python train.py --n_layer=9 --d_model=192 --n_experts=160 --experts_per_token=6 --d_expert=32 --d_shared_expert=0 --activation="swiglu" --moe_layers=[0, 1, 2, 3, 4, 5, 6, 7, 8] --router_score="softmax" --normalize_top_k=false --routed_scale=1.0 --balance_loss=0.000369 --balance_bias=true --router_z_loss=0.001 --init_std_router=0.0169 --lr_router=0.000454 --vocab_size=2048 --norm="rmsnorm" --norm_eps=1e-06 --tie_embeddings=false --optimizer="adamw" --lr=0.00262 --beta1=0.9 --beta2=0.99 --batch_tokens=65536 --seq_len=1024 --train_tokens=266900000 --steps=4073 --dataset="wikipedia_en"
Below are experts of layer 4 (counted from 0) of a mixture-of-experts language model. Rows are named router (the router's row for the expert), gate (a neuron's input weights, with its number), up (a neuron's input weights, with its number), down (a neuron's output weights, with its number) and show model dimensions 0-95. Each number is 500 + 50 x the weight over its row's rms, rounded and kept within 0 to 999. Numbers have three digits each.
After each expert's rows: a language model's description of what the expert responds to; "mostly gets" lists some tokens that are sent to it at least half of the time. This comes from a sample of Wikipedia text that the model never trained on.

# expert 15
router:551408565586456535395436514521453438554527444522577451560494589567464525469560509529468546397490543557484512536546474547505564483566477529601459547463378464462551461531525522580528539513516509470453406516514453524537456478478445436532422565533534528446412438582518547542481528414491562528
gate0:452491498572557488460472507477506450498487497512477503515524593506521525539520493547521509480472481419504504401470482529470520546515555563518456508462618496502468539527567491535542520536477564479467502502490499521509502472508536448489478452527668533457459457551527500601537458370513486521
up0:540487426479508558511445457459557569382566491414415514491520512556430462450529537510442468485580530531507495567560566452536438473548444477462522492480501499523466445398472522451467424414597445418506505463581476545538535618483429511592549498520527454546540505523500575444505420477436632509
down0:444524474517518526502638484457525455480586441568457527493445546466475531524589467576524544474583504463455541447486498502551480485522492418604447575454498531506544367535488579540537398435543491550544459515524543489524487477460420490458469586490460509536409532474486540519476439508525419394
Description: Short syllable pieces in names and words, especially "la" after De (Delaware, delayed), plus "a", "so", "tr" and accented letters like é.
mostly gets: " la", " so", " Sha", " tr", " Ja", " Je"

# expert 29
router:551507589548488572512442570566448442539523425533523480526528576524527592465558525554454533408408563509501515518568500529443553468561501517541461535447468455493618475512548523527577518592506528464471474487532439499601501488481470452534449520539487542374447440543542516528468488460427565558
gate0:539516536470578512563515524540545453504511497528556474508455555551496525506491505485425603546505544509605498519504574466394532497505466507503478462484471445473487545553543473469595509542482557462573491416518433499345445482561480492525539493514418510535499515545540480486529502440506495462
up0:472400483508444560443467525405484530469542522474519499462512449491500515460489511464554465482483449512382539510569504506555486464489550434480523375541532521500532454409471586503330430509548535453504509550506564463645555515482449479509443519581569521427446537453524503555490420386485573526
down0:554572475428606530514480519504608456468459506476544462481456514546526424492661505517455451549478521524464518403500546510576543443459491474461433453574445345555473549471501483480577530474527510484441548531581448548617530527562503486499504454576430445442464516432519491554494475499536388504
Description: Middle syllables of proper names and foreign words, e.g. avant, Jharkhand, Kolkheti, Gilligan, Saunders, often after a capital initial.
mostly gets: " Frank", " Saint", "ung", "burn", " George", "ult"

# expert 3
router:546469551540439484478459531596432443620552440519531462516536523592601540456535544519476505486466523540471532565547436523490515473514453499533467503441390440455499446539595578522555571498559558477492477426580458530533404517461455470563491539529489504451456433568524503523451437444433571551
gate3:463494522463494485482497477611504502481516383601527455473489498479503624541461446476542405455526521486519470499531471485499512498550527482518479460524611447456483488501553482435544548503455578460539480460490497523517443503451496553536471526533464441437543478325492475552549538483479627560
up3:517472518433470494468519551442522524487567474565527504456546533472476446521475564518528507532532500534426508621598497349429503427550471462490503523535512470423434475508536498492559544454580466603526430507553502519437422463541430542530474532464506513535535514506587489574476499455447582505
down3:482545413531533473469536502459618471463498459497528514459488463569515503421585562556525492472537522528484505386610485521458535528540498518523433532438523552541336505591499490447499443475579537503449485451483425514447431405463457510523442553531486568533458512489477475495597575521427541524
Description: Commas, periods, "of", and clause-opening conjunctions such as when, after, where, following, that; also the "hi" inside "Meanwhile".
mostly gets: " when", " where", "After", " following", " after", " San"

# expert 10
router:540427594561511496462429566535431443534518456518528459547521540559595519451559581536419504517475564549484513532507469501511529530589485454565496490442434450456504483555547532489588573578521580482454416453503416458588440479445447477565496535502483515506445419489538551537514464427504513540
gate0:523509544513482517420444557504486493520459462491451480519516537537507514460517591449507530516557499531517435533499491483584460498535515485540482525396434488598491505443427382518569505519492505669465436429473518499482458521506587502522540531784440524499489396488497492522494481422484514492
up0:463432467512511503585537533452467497423519557518521522430456464503513470557531440549459552451406480545520515407471450496464454417463435482460500520548499504510462507565529484508456549438509534302530511491492425518502487475476518524466488505522494500505517570512506524527465513516539477493
down0:592527610417510522583455531450546457502525505478483536529517542512455549558393446519410445489593535464447531585522443576505550453499405523475475572476453412463560496544443537478502519512461434462515511496413417533484521450462573496388535512453520566498542491546546465486453526460538509482
Description: Word-final s pieces (Livingston, Windows, Queens) plus prepositions like with, by, in, and opening quotes.
mostly gets: "With", " with", " Mount", " \"", " R"

# expert 30
router:500455559552489499441457563527446430564603448562530479580539557540587561446545541544463500493441561553547514530529432553446532490543457521531388554438407426416550457517540513582590552592560532461470459428510464497540434452467443453540444574496489565422462444580591515495493472423489595599
gate0:506439544514531549376475505472472486570446525544482442577473532530530474459518534577466519461480430469533534447552547433508506513465420472463473537466497419460484421454507449498479563567572474458535474490477506546514469465494540445494448563578426501399450473565531541488454468580392481571
up0:537521558531431492503418522562495467557487503494631481506521560514540499328490518440456494487516586582436539520543504486469496440589520542559549525539516489525578579552517516474513450504407499501498508535540455417522530449445469505632550485485513473599506463473435497530444505436543533450
down0:569539525516354496544487530475502580489491528559532519540505526465524478414513564470532546462433525528523625507506425474445515514526497516492480475475470581533508484430482561479578451563529495522564411438464402477461566557428509521466564479479465593576511549518522489512436528500484517582
Description: Prepositions and conjunctions linking phrases, such as of, into, near, between, and in four and eight, plus colons after infobox labels like Born.
mostly gets: " near", " along", " into", " married", " around", " first"

# expert 52
router:601493585532384524473408528586482436566566439542557433592529515618577494453554568556402540458487533522444560515524465546441549502567464478543407553443491435456562481501543524535511510521501553485450435498569485497599454462479403437535412541530507504417472437543528583499473489433490526563
gate0:513494534457433497585525503508541588472471417547489485538487537493561460509403519439515476495560445490393443481492550509574498507419481566543502583434496581465509614445528454550482503492488494487459434545532501469497416560468526507553456478585442471427434369543470687513293504499394442500
up0:519495403617349443565505542531532410531455500530472486494514492429547489400478445485421496483528546550439493540505526563439464476495385474526444446508463506502573499462530495597521516437553501539439475497501503516454539555453546590439507486538541513424481496448509425419443469517562468439
down0:511500535466538524489503548486491494502465494509452480491538560502472447506493463473495526473578427543546464553532535558518502544471467509505484451492555523508468575474480419399448541454483489515501482440440513518457496522524561514407517532478507359612457519531542455391436431536377558426
Description: The, the and capital C or The starting name parts after of, in, at, e.g. City Cemetery, Theatre.
mostly gets: "The", " C", " The", " Air", "@", " West"

# expert 57
router:528422522587478477432468549560503434524553504526572423572510500584542605459555544508421551429477499555454469500529488552439525444563390445565478485449456509443520496555550613527512536540545516435514483417550422526531442482407465453517455527538471512460494470536512546473453416462460535575
gate3:608410493491446473388544562487526497505464497505515467505473470518498800440587490449522454507534507514479503494547530459494464438513470441500525529484472542590468493495462475534494521510541500572442577467518504389504446549493527436528481543600411544545454533555520504425499464499484442468
up3:420498495444504537577530532473524484414553495506431531537490523479405430533485533511441580459586550457453508431407456481482516686444460586532471545480525535524676512486501543567507477498418476485495519598544515535456326440467522512516482457459559420436482492526474456522530500532575523472
down3:530446509527472502496488490441507486525530543473476509432581515411532503468517493479415454428524453502545405480491532540480502570455572421576456506526425481462524495543546467471526524496597448449541446457503446523421527463493444506435481508497474473543427614533530607548563492583532505487
Description: Inner syllables of South Asian and other names, like ma in Islamabad and Parramatta, han in Afghan, ja in Punjab; also University, National, Roman.
mostly gets: " ma", " Roman", " National", "har", " University", "ma"

# expert 39
router:521475503529452543419470495546478495549533443596553458550573575544507519456515541509439530425474563575523563527537449573423533450525465495537509543496466514444518406545515503546528526597569601479429413522541459509521447474424487420548397571552483554494525465565511534528489433441432519524
gate0:462520459511420560491508503589493505471515435464482542539560484529490531502586546482358512445515523513464464458477408607500250481533515445574499541569516503513507451509513493478367436530507426471472440531521433486480539512568490506460502452495441500478514431479510503559427460462459509484
up0:604452541530540486505474526406525445562527526533514457485415555508567512477401510508603458529483471547531495550526569331501535508473441496428536459490489449446512541477527493607552561449510505499528565484474555570541420469448474451510501539539518505509430562536526533436629525502530522509
down0:535444550391505516553498514501432451543501508479543497473582556487551525488495547407444520469538534551542456510486462497556472545431517468562586530454480505456523493489515414465589526524624541490512525541412459524452534613452522518485576501632448444432528486619456564508470539544410472520
Description: Colons and field names in infobox lists, as in Time zone:, Colour:, Type:, plus verbs like sign, sold, has, not, been.
mostly gets: " sign", " sold", " count", "Career", " not", " been"

# expert 7
router:571479558519458522409483479555436417530567428565529432589571557560616575392601506558458478468509551565507489521540413536449533432549445477535506519447445443430479469571537556538515566568520584473496494407526438489528434490475428431567401546471456536500470490500510503523477437430422510547
gate0:543435526492442505403525480495529378514415468477552587502455459495515562485575436428546442512473575537467478502490487545433638537502487520514533442481515495516528492526525507481480478488481435530545491463542467590488429435543458441555507464547441461432483457543434501507443433522463468475
up0:434510415548538558518440521537517571539609463557468465514547517493468488509418569552432547428496438477373523559558513402561442459482517506484439595448499486500507497488509488555545536587514610447449532525488493377465546526436509487472528518459536534569519513497549561475571529457540566519
down0:473505556522465574473493448526530624579494507486528539477436539499530563620487621468461467336491478401483419530503465493594498453544545518507543465471494500429562543591524521494410526567547533422532541492531498468570484423508526527485493510459513527499590484558507454464469507481527451466
Description: Words introducing dates or places in histories and infoboxes: "founded", the colon after "Opened", degree signs in coordinates, "built in", "moved to", "born".
mostly gets: " until", " However", "′", "On", " year", "born"

# expert 24
router:586470537544463514493424563517476495540550477544536407579526529580555540453565543614470508493450558514517538534553453532436579452568438438533480536446435433457533479522548567544530543539571579475458419439592481495528443435480494411550440530585526519424442458536537556484451489458487544565
gate0:522470508511527452550541548466391516467531477475480395518507510502522538523600473599505488494431503467532547516512487518458559533477491442476569560444468481384530491704512496579483492540517416484501400449523507507519499465524531407506430505486483430439523461568489498493488486511493492532
up0:457486528502455563438429424560591444553514489553506554491510534530486474453417582349465527475565475572443493505527451531509448466536563566550430500519521507521516483402454486464570514478527552467469606543472465484533490538459434558487534482533475592604441511498559541568519478495488528473
down0:549444515514464558482558488609463603378510493501512515526436605488504479474512519612504472461439611551522454539476559470495469561519507544529440474416461496536503524457406449502553453519522532452514528520500471400445511517533344541548436545467473531498453501608532445464449479472439472609
Description: Words starting a clause or phrase, like the, The, This, A, especially the in there were within census demographics sections.
mostly gets: " This", "The", " The", " Al", " His", "É"

# expert 9
router:499447539514457531451414525598465451564561473539483459557576530521642477408583562540431563476439589508434560554512474560455511481569455522536463581450500489424601461528503547520548521534545541457416482470534438468547471470440466480514501555595483509479468447515621521493411481456450549493
gate0:511507492499507479553444474520528491584543459516499619486599498576602520539523469572509461484483597492461497445516385557342447562540464492502471609467535420427496527515522474614511464620483506575476481471550446561444440443386512545480426483527541476491511529505573577475490431518519496531
up0:501473515524474545396558508545428513456547484494527503537470496423454495498492504470485512506537471538482448591546560469498592408480541463501525476545483515481509458549509568420501564448486567488630482443485505522528557509592471448539579542480483546517496474523422420507504550465509496492
down0:603535417500576440459547444504439529491552542462451469451546505565459446532629602455432489507493559532497577506466521536444570521499514501464511463565487519481479542473408505507480451547576533480530504453539502427552522523482410514575493581432507582535433505412596437522485460507409543529
Description: Capital-letter pieces and mid-word fragments like ph in Memphis and telephone, V in kV or Mk IV, N in ISBN, and words like public, research.
mostly gets: " V", "V", " public", " commun", " research", " published"

# expert 21
router:585462575548447523427418546577443454536535469531555410554570557608547534407576530589432524492470535576465536502536449521433562482546447487513499520474429448475537465574592519554576531557514536449485429467543502501574453487465442414560447568506483507442462451531577547507466470438504558590
gate0:459538439513521512495408480565532495441446548437507486494501483541570517494580438361517443511504486543470473537529473496522484575529442504472539425384476346440527541549465489536532497503432437481449448598562533456533463484457544417479476443491480502515444472506513510533525508493544446516
up0:528485463489591545501448538544454468430466522511528489478516472487549532475490520495481476491494517607528523544498460498515592553559378453444546501518463425457500471574474487507554476517440532540583449652552506479497523489402480399479508378483557498526477442489511495509508541487518405534
down0:502503512491408517540473537469509434481593559515458459484536483470531493550456467474482595448524544496495557558474496531437452459456580558457480475423601493366513495366527538452461501516561519485522434504418481535481575584570490513475524559580472478534477563435515491438465513474472522406
Description: Prepositions and openers giving time or origin, such as from, in, at, between, during, On, In and born, in biographies and sports tables.
mostly gets: "On", " between", " Born", " until", "After", " from"

# expert 37
router:614427533556461500422432548560418440530584444543546437567550489537545523450539551533429591493490537537488546540522452522474538453560486455531459548491469458462546439517540560540568543537595579460479464395568463441514465494464425450544427547499514532412465465550610551550452483440517506526
gate0:416472550432461468556572509517433521684450525542477497525488515493507506548494420528360485493492499474505539512543375542512493463533494463490547498494524489492561553518433439542530445536487431480490486448544418433492494510481424421496484465554445501589547494527488490465533521498432556535
up0:457477549405461475572573500494498569498485405464430575440441528450483462553429431496409507533550500455453504484456483505560425513439585446457552478532557545544520537538487441513502443488435397308516524510584479405458520586547483532488509489482465449574600494491502444458496544525535511461
down0:465503408510521501476529488441554470568453495460505468474549538530447503466548533470501517439585600537444532544460537465589560514403535543583595602539481533363579409488445544519387523478485445473519415437521465461513583411560479501509527518541525480420492463510559443555508521432544506452
Description: Relational words within noun phrases, mainly "of", plus in, and, with, between, among, all, commas in lists, and quotation marks.
mostly gets: " all", " between", "\"", " among", " of", " with"

# expert 50
router:562445527565445523446512550552422394508500521548482472555503565543505462437554540581468534464434550545424572532614494572470566421518541506569467576423493480463555478538525547580524590509537519438474447479550443530532471467438466470557460513504503550490455499517500573509432450432443517602
gate3:554579488581549506408478495487525441520489517526452454604532531478518511506529530414491556541465543590548473458497521464495478442482458451508539461491503493464551418544628524468514580677493560536525496471529466529531478415498506475455505531595461565434459528546511505545489465428470523478
up3:496545434505524531472490481440565462304454567487486450587463531455468520548487477458543553560552515569560483603546553461540470390450512498515511564502548531420562456453557476490482539489419554522568524496500501557508494408523556466414548532551454564443462539562568451500535559443448441498
down3:494501420523534510543502459487472463609516427585519446583438452463428492570615477447534499591549475489473440526518460391495419594511483454533507429480576483491432532524470556416485535564509449422477428439498491463541602490503496451460442506574458596522444500504472475535372546446576482558
Description: Inner syllables after prefixes like re, de, un, as in anes-the-sia, beau-ti-ful, re-la-te, amnes-ti-ed, and digits inside decimal numbers.
mostly gets: " Wa", "ni", "ti", " Te", "cell", "the"

# expert 35
router:566463558552432522502461560565415455614550459531506433518565517592544564468531564508449556439398540489476532565538510527358554439566434457552466517462421417504606421560524552547538555577542545456445491492561436440547489494461492485508447554534526559425460491480517524484487419462442578499
gate3:518477497488548472498475631485525547492490520465521491498594500541543544528541534546426525480512651450482552493539473530487582499657523525508508562507481483501466425494448505533418429535504465553483448504330495408527551458493523501542491398395577539538557509499519558698564529480425533476
up3:484546484491509443581488579493556561640460536417503499470518514548535560568442558559495486477469477460485491530515519488533482524444506520473533562527556446674515479556456473589544481518473401511510502539438585423485540483506517557553454482415493534546586504471474544588520559472424558499
down3:526455496464495477486507513524573401351572597482399540434546571498522475445575497551514568524526543536501546534378472567494567528454539507536508549502499531511475505494483474478530550486533527591601494487514464519540471566520588510416521486542466500474497492454546605512406446440598482611
Description: Inner pieces of learned compounds, e.g. sauropodomorph, zygomorphic, median, prophylactic, psychiatric, often before -ic, -ical, -ity.
mostly gets: " Mor", " character", " student", " Indian", " Michael", " critic"

# expert 28
router:581436604536484576453443557521455430530519447542522455527492543582549523456522542534466470465446548577450520512525437542467547476562523473570465499428461428428582464583514529584575550547544495492397434433521463470589455469459467412523476517525479543427462419537554546483476459432488564564
gate3:502495454536501419487501388543518489446559477454543527466506504486537535493534448466526522510516421630408508568551442566527431490492375725503458492456539532436553481489549573445513461497526548386436510486582519453513433449424513448501423524523392527504461462497530523546510461430523558515
up3:501491504487499537524471534476440488606502493605508440581602528573508454486504535531418511484430568378627542495534483512510546462424514436565478561559483442514460436492540486564555568518521528565560468465438448512541492481476433587520516555480552501527465556521545481483466479490460494522
down3:508498418461448525535478479550451522554490559496454619456468540476505465511520538479486468404430464499550563488441516505469586556475508545411480523487506468523465479429470444437441507519506512472497566604502509426557579505470469467591524483473418417510531430544506524466489456522415480497
Description: Hyphens and inner pieces of first names and surnames, especially compound French names like Jean-Claude, Jean-Marc, Jeffrey.
mostly gets: " Jo", " Francis", " Ro", " Charles", " An", " Re"

# expert 2
router:506458534533421570483444569521432485503561495528525464604569557608549556400538541496431485483436534500574520526594455561471542420532480485531459596466467436520612463536569532523500578597567529482486448476503461468558443508484406464507452494531474557419453493524535528536412485486410537555
gate0:501514583517486574490480482520504508513486537569516519438506553522513553415492477592494537502515464454594450528496547519507552497613513620491597494532467475474509525487484462446535606584551514494483522465472511483547487527499435523481520475507431599549521340502474493558419492526475488417
up0:446475497523456572477492532538441563476525484507526495506436495478479576538554464568572507461493479424532510515501505541429455511514430477537551516526500450489539449424591474428491473415601518496493482467478573520506434566503400464474542536504573524470453502493592487480519470844510507509
down0:520537430497468548481469556473446423496559494497448562513499456502472528548534492455384506617557500486546578568482507428503555537600501462488498464451507559471546578511458539510438539499519493497591506570440481458480496518454458469508451486455535404533435467454413507478482510513516428520
Description: Suffix pieces that complete a word stem, such as -ed, -ing, -ant, -ion, -able, as in descend-ant, depend-ing, tap-ed.
mostly gets: "ident", "structure", "position", " take", "ified", "ible"

# expert 59
router:554467563551448532425454492594429441513552441582504446551534551548519542441548537533490573365508520547447486487566471502479532532553447484530437528458413423430510450528552532514611587552522543451445432467561438535545425452488454478572439526520482545487453451548509561527467458473462546527
gate0:535546528507535456475548542470458435502533512496533515546544483574640478472494496527527478526511526556559480485474486692508450529491530588595500456499345518441441447496390489559553508499518596468475441464353498438540449574546545471524588474510559633471456570518510507484513507465517514440
up0:511439453470497513551439532536520617603527418611477442450534498428571515476533568492475501484465481402492583510356398445477569471526434434505477337533583494500538487658496530513511499573532464571554487485509482528417476424470467485537467557540473378528526470477564416443544476452496511564
down0:548412525544455634507562613506426576521510421424459542410498469479594544493494531531494442452460546534464494572534511541433535451508511500514399479497493501460464538469565519464545502528506529528540497375451532490491521424506409456441538460578589528521499535483582489516543545435485632485
Description: Second pieces after short starts like St, Go, equ: Stats, Goals, equivalent, loopily, Angiosperms, often in sports stat lists.
mostly gets: " lead", " Robert", " Record", "udi", " Richard", " Pat"

# expert 48
router:480473621565480555451431534575447421565521472540529450522488554553528580436556492531450598412444573495433519443585454521443574518544464488518435498452510470471545474549550519555523507573531527470459435433532470459562510462417451415491491523523474529419441435518519559484420457450483582535
gate0:497446556395457491311554502568461551464492452477572500472500630592553474468447434542494567465526500569487498491473500528480474481510545512551418547654579504531522512565499492458467450528538552560455497528507439513502508498534492406502508486428521465533443435460527502524521536531571527447
up0:468464541526426466560652516435427511504520558509516525484512509515528561527558469604536576394480447540424502512459415512520523595579514477526422474543523539521435419549367499467476448546556566485436503477502509446544477542524498470575525467439542538541540491485536522524496544458534394479
down0:425471550479436466507517483639507568481559516539480560471517504473529523509565512503449468533485476503498489519552485373519531476489429452453476467502475445454511470464492509477365601470566604452484421458454512472531476502447548454588518591425547526516539461501491503541496509559437450573
Description: Pieces inside foreign or unusual names and words, such as So-led-ad, Cora-z-on, Good-od-fellow, com-ed-y, often in tables.
mostly gets: " Ga", " English", " Her", " Do", "ug", " did"

# expert 6
router:513423504536449501447490533569496459519524459590541428529516521567538522467531511546444502446452537532493532518569412564431532467523461445548481568493437464400529424547557513512536498549528548427463425465547472551542391448470474464555470507493473565452523424574580522531441457458484566501
gate3:509213499523511496503418501482465476406537410505472526510483582463422547485480475540491535523536547595466494526522535615441512500518490461564527502522567514491567515560481496446377442531484522533481523507485469526578568565391489505541480474487462592447496412465500510522475553436411544522
up3:479562532479518488513522524542455529565517569433572500520514441533588372591516567561462557504453558406454539496585530543533523468552484465479449461457487518635499568461543599603597591514512534599467429432505525474497457437533437504367495548543557482438470592555448526543500467562522497517
down3:470553547521472425447546550574461507453515550444453516525511504463572497530538597497513461481465471541466449504558489501517572532494528485494472451529513466534460466521453480546554468485447520484515590491512495460512588483566478507576589430428474447455475593529558448564478523470428468526
Description: Colons after infobox field labels like Producer(s) or Full name, and first pieces of given names or words in biographies (Mi-ke, gr-aduating).
mostly gets: " gr", " Paul", " No", " won", " Ben", " Ad"

# expert 5
router:536479615559450501458451560551493429531544454564567465597533526578563505464545551543441567493501584561508541525573471545459554499567507470538452499447435432484559479519577577548532520549529515473437438431563481470571435467462451456536433542520458523459432435538543530537471460435462524533
gate0:441484496580521480493470529519492488549465538587488518551529492507476490493471439500512527421508500490582522432501513566506450488447546493481449545463496540421537478483445619489462442496494568491533499508489471518521495510460572524466493542496530346476387525539551498517467534488412490509
up0:525475593507473518575576536504451464466545479394469477447492558567469488520435519485493514508491439538473470553484417492506531543497475528541565485528426528545490509575608394515528565543495446480407338523437499493462468525531393508547492452545467584460641396493436546533522511529514506486
down0:512518547517424491486502540439482405526574485455569489564519446537577451551539481443451501559523520427416600481476526515525450525539467457516494500529517427496475536431485496493488519511469413443385466350417381504490508463497553442427552469495470512554455497471544487576432583457543541554
Description: Line breaks, commas, opening parentheses, and, from after names in lists or tables, e.g. alternate names in brackets, table row ends.
mostly gets: " announced", " (", "&"

# expert 16
router:570426528599448537426406551525410452547574455576528426568580508576589513473621551560480552492462584553467589517573479528418553473571462479524459529412466424469508463542512541556570550519507537478458435452544477471585449433478410417530446531533496564484423432501555541494460454448478529475
gate3:510556516506574587495517477512525525573488515520502528551556522484587480479597479321549498501502491392521595509497482503410521530440548628504476506475473487539533484464515504566491532542509542456537449423551483454501465398477481446571477577562504483444453517511537475511467508509558502324
up3:510549661474539537473555459501509568482447520540499449665527457502461492544580478473551474516539471433633530510565554471443487567520479556477475458504482480491530544483503472516430563473485527552524444496532488464464486345500513498567455506533535512459481536497491516546529487456536494525
down3:416561524614469467488522497490570537576503414503508545490554434490453611459465482460512524500473425448547541523576464526466566499499502500523499560544516519494581635390478480508482494437486413548429498496504556488492540536489547471524558422408543431520455521420525501509549488502579425445
Description: Pipe separators, closing parentheses, semicolons and number pieces in data tables, e.g. MPC · JPL columns, years like 2012.
mostly gets: "JPL", "MPC", "96", " ·", "97", " −"

# expert 18
router:549416574495458539456438550560489429525494429534543420561536549534537600467578505508436558451502508505475528496544479541465528470547414421546389522438410472476555514582539617564558514574501580453453494412600459495515475518449484475551484525521488573431449414496541577504463473469448552536
gate0:517429498593454501449472537382562511486506462451486485506490519492472480469610592512394578434522565511597550551508440649459525466505502595528507536458438499493528470428479530580632567502505526525355480484525450508530457477505439482495472541567498505447452519545499557492491464632512508558
up0:590486508487511549478457539590408441568614514551616451575614525551573504532461502460607429572446559526448588573544496561442561526541473440559544533520532416427537524530532467450495492550567546442534446538593488525552486483464430468573428518472489560544447545547564519473510456454495510545
down0:524467484547467409517534456587488487596521506500545520413448494534488464530505488555517496483407516462500397491434567502528450457477495592452521475474580435500518452520559550496494495507461553501476688533392498475491546537569481510494432529372410439526550566453491450480465592585429511490
Description: Middle syllable pieces within words, especially s after o, as in atmo-s-phere, acro-s-s, Indone-s-ia, d-au-ghter.
mostly gets: " period", "au", " site", "ological", "po", "gra"

# expert 23
router:600501516536443534457496555582454460559528431619510471564542546577553510443552533552438540483471616564484523517572385498458529408553408420524499577479486452433539403579523516542532532521531583458469442489546436520523445456437472440531366526529461476473466468597580523481432426475460584535
gate0:492505528529515570477576457477446505528504497467470485487576550507490473485441522482504589394461577501497542485536504493477463471610471464544520514461443475406526501540455520517455480546515587532472545531513452537504434509428495513503448461513487579511445509570600531528547462510467474503
up0:525536479470531528465466463425507555487403605484426528455529532521493424528480462538584539460551564404582524409519431480482455451544480504504534519477549552513490410534379427453459484495478538534538502554455577549452455585486576521411466477491477393514508576518584494498506485543400356505
down0:502456572483450484491512445558550532521403396499479444502566473550456504540521561540460497487452528443521475588486416559595558444452515552549642392504486514460463549525495484458553456524653504511524509422473432506505597483465540565587464576483531527576551368550462486594423506517466462546
Description: Mostly the after prepositions, plus colons, semicolons and brackets in infobox fields, e.g. Position(s), season arrows ←, →.
mostly gets: "(", " =", "^{", "•", " the", "Release"

# expert 11
router:486448557542467510499481536537436438499575422574492431546555499506528582467525569493392505470458556544466519516528463511481526538528387473575481529470463439451529508518479526501523499572522598456494440496555389510576447432432453453486468519495509506469430470563548545471435502488443547625
gate3:459566487609497613425465513488543492476480424481501558554453503527549490439485594412501438441407532462569515476508520461506487566510461529604569508523531439439567528581469469475531573568464503512463420466514510437515461497506469461448548462539499505489412507454481505493510492436578526536
up3:427583446482527546495452483426534445465448507477464576411479447519510470482449563402505452508428482560565485403458552474524481610498408561536574526533566444466486560490484474458487539482406500532520478548529557465483520536517531451436539452375489459523418548425470506535609469478551501494
down3:519504606538576502455433496479431561507394523551589455573494597530537438566494584447534456512510480492491598513459532482582488492531550540508554484466533545438558496478577559551481412437546493514433432519482511415538493450465464556466560548479589522492468519486466545439496551439550506468
Description: Word-final pieces like -or, -ed, -ment in titles and names (Ambassador, Napassorn), plus list dashes under Senior career headings.
mostly gets: "ator", "–19", " director", " President", " president", "ner"

# expert 4
router:526475533562493562482432513586433417499534411538516482549508564538516484446532524527472530417485544543479490528533469473479540484569437498572470480448415419481601468513528561546583531554513496387454459429557464518582474457488449420531450544587477518423433484554567572477456461478489528516
gate0:436484539442540541569506430556549428467498485586601501524515504511500492666495453452495439483526479505512471510538557501513474569468552467640471453504541492490516529602445580500547389479369511568560473506422569400518492560548494445499545501481491469454498549540603405554542546466505492492
up0:512526510563485502514581493539514582538480510598468498582540494487483530539531553485520495505524536552503513536569507494525465472477522511606465567438484517486492519398519551501546510477514498449523516516509552372529515524516466498517439535505507523558494542437540512506435487446430495512
down0:493507521380445396550507550498471503539454524444498468496585453400474438450487459558495475515482467520492466553528463514424579489508578449503508511404494471582511555443445504443440472370495575540512480453567544431486441513503480410449492404535482527616549570514574522539520411370541496480
Description: Inner word pieces of names and long words, often after St, Ch or K, such as St-id-mann, Stan-is-lav, Andry.
mostly gets: " Je", " return", " Richard", " Peter", " Jack", "ook"

# expert 51
router:566440592580430545475462542553458488600553458552536438573502539552521561439515619537440527487471529549523552547595479543485544508517429496517471549423442429476563448533606515540595567559541581449458430443561477482526484504469459475516460514542500579484450450531514529504462470438461543518
gate0:450500507490392476564485477593474458448518501454485485531551593473534274496502548491425546516459481485491478634500514475514539476456550553454481565455480591487612533530445527543492563479505403501391486511591459467534540482477552502502508494502477498461476450517454328502505482546530505438
up0:468502476510479445556518465591494472421493559443465594492469544372479444510521520461500516581512442432485480591509532461546522522440519569420505569522527575510574579469466493509524505442458431481415518468567516465455546524527562488466540466426501525514524504529427448482501483569512477416
down0:519510554438509444543557402395415435499469565363483623478488425527513466460430592491458467469430504495459445500533465476498540510545484545530583424510544492523569548501461557430529548522390504472486497529535538488511494493501502483561504472403478393496546499506448482447510510519383480500
Description: "of" after "one" (one of the), plus with, among, and spaces or hyphens inside compounds like Unix-like or ultra-low-level.
mostly gets: " among", "With", " with", " El", " Best", " main"

# expert 40
router:533471576526473498470482543574430430546578434530552453565504539592607520433564537525453509485461528491514553514637468567464529467562441530554493516450442437472555479542571515540602511594539549476472444457562485466537424469453433432555432511540498527479462437535562530537428413447482549571
gate0:473453550478558526481538530486545501471482494427455559474479438515450526554542509426507514511523551564487447465520482526479545425598407528599533551536434368492439494540553565536496484594448451533351586528465578570522391538575563498522557468502543533541504527515530530555476480458434464450
up0:551513420502455482499447474527428485525532497588532456541538579499547500424476488578492488476472457456489553539477501471490452633432561474439459453471554629493542477462429441477499523382559534454457426455532426430468572438483441535503430525464451520454497443499476478423534516551565535590
down0:521481525519528554538539476590477578507497476502409520460520544417445490545503519435480533376553497586497464515542533569573636473478590476537522495587435463460553470546471581495488574552457468534488552562500465512542545503549472520479507469482488506528429474500447501439448487507424550519
Description: Tokens that introduce what follows: of, to, would, named, sentence-final periods, colon after Born, s in stars.
mostly gets: " would", " named", " called", " including", " to", " of"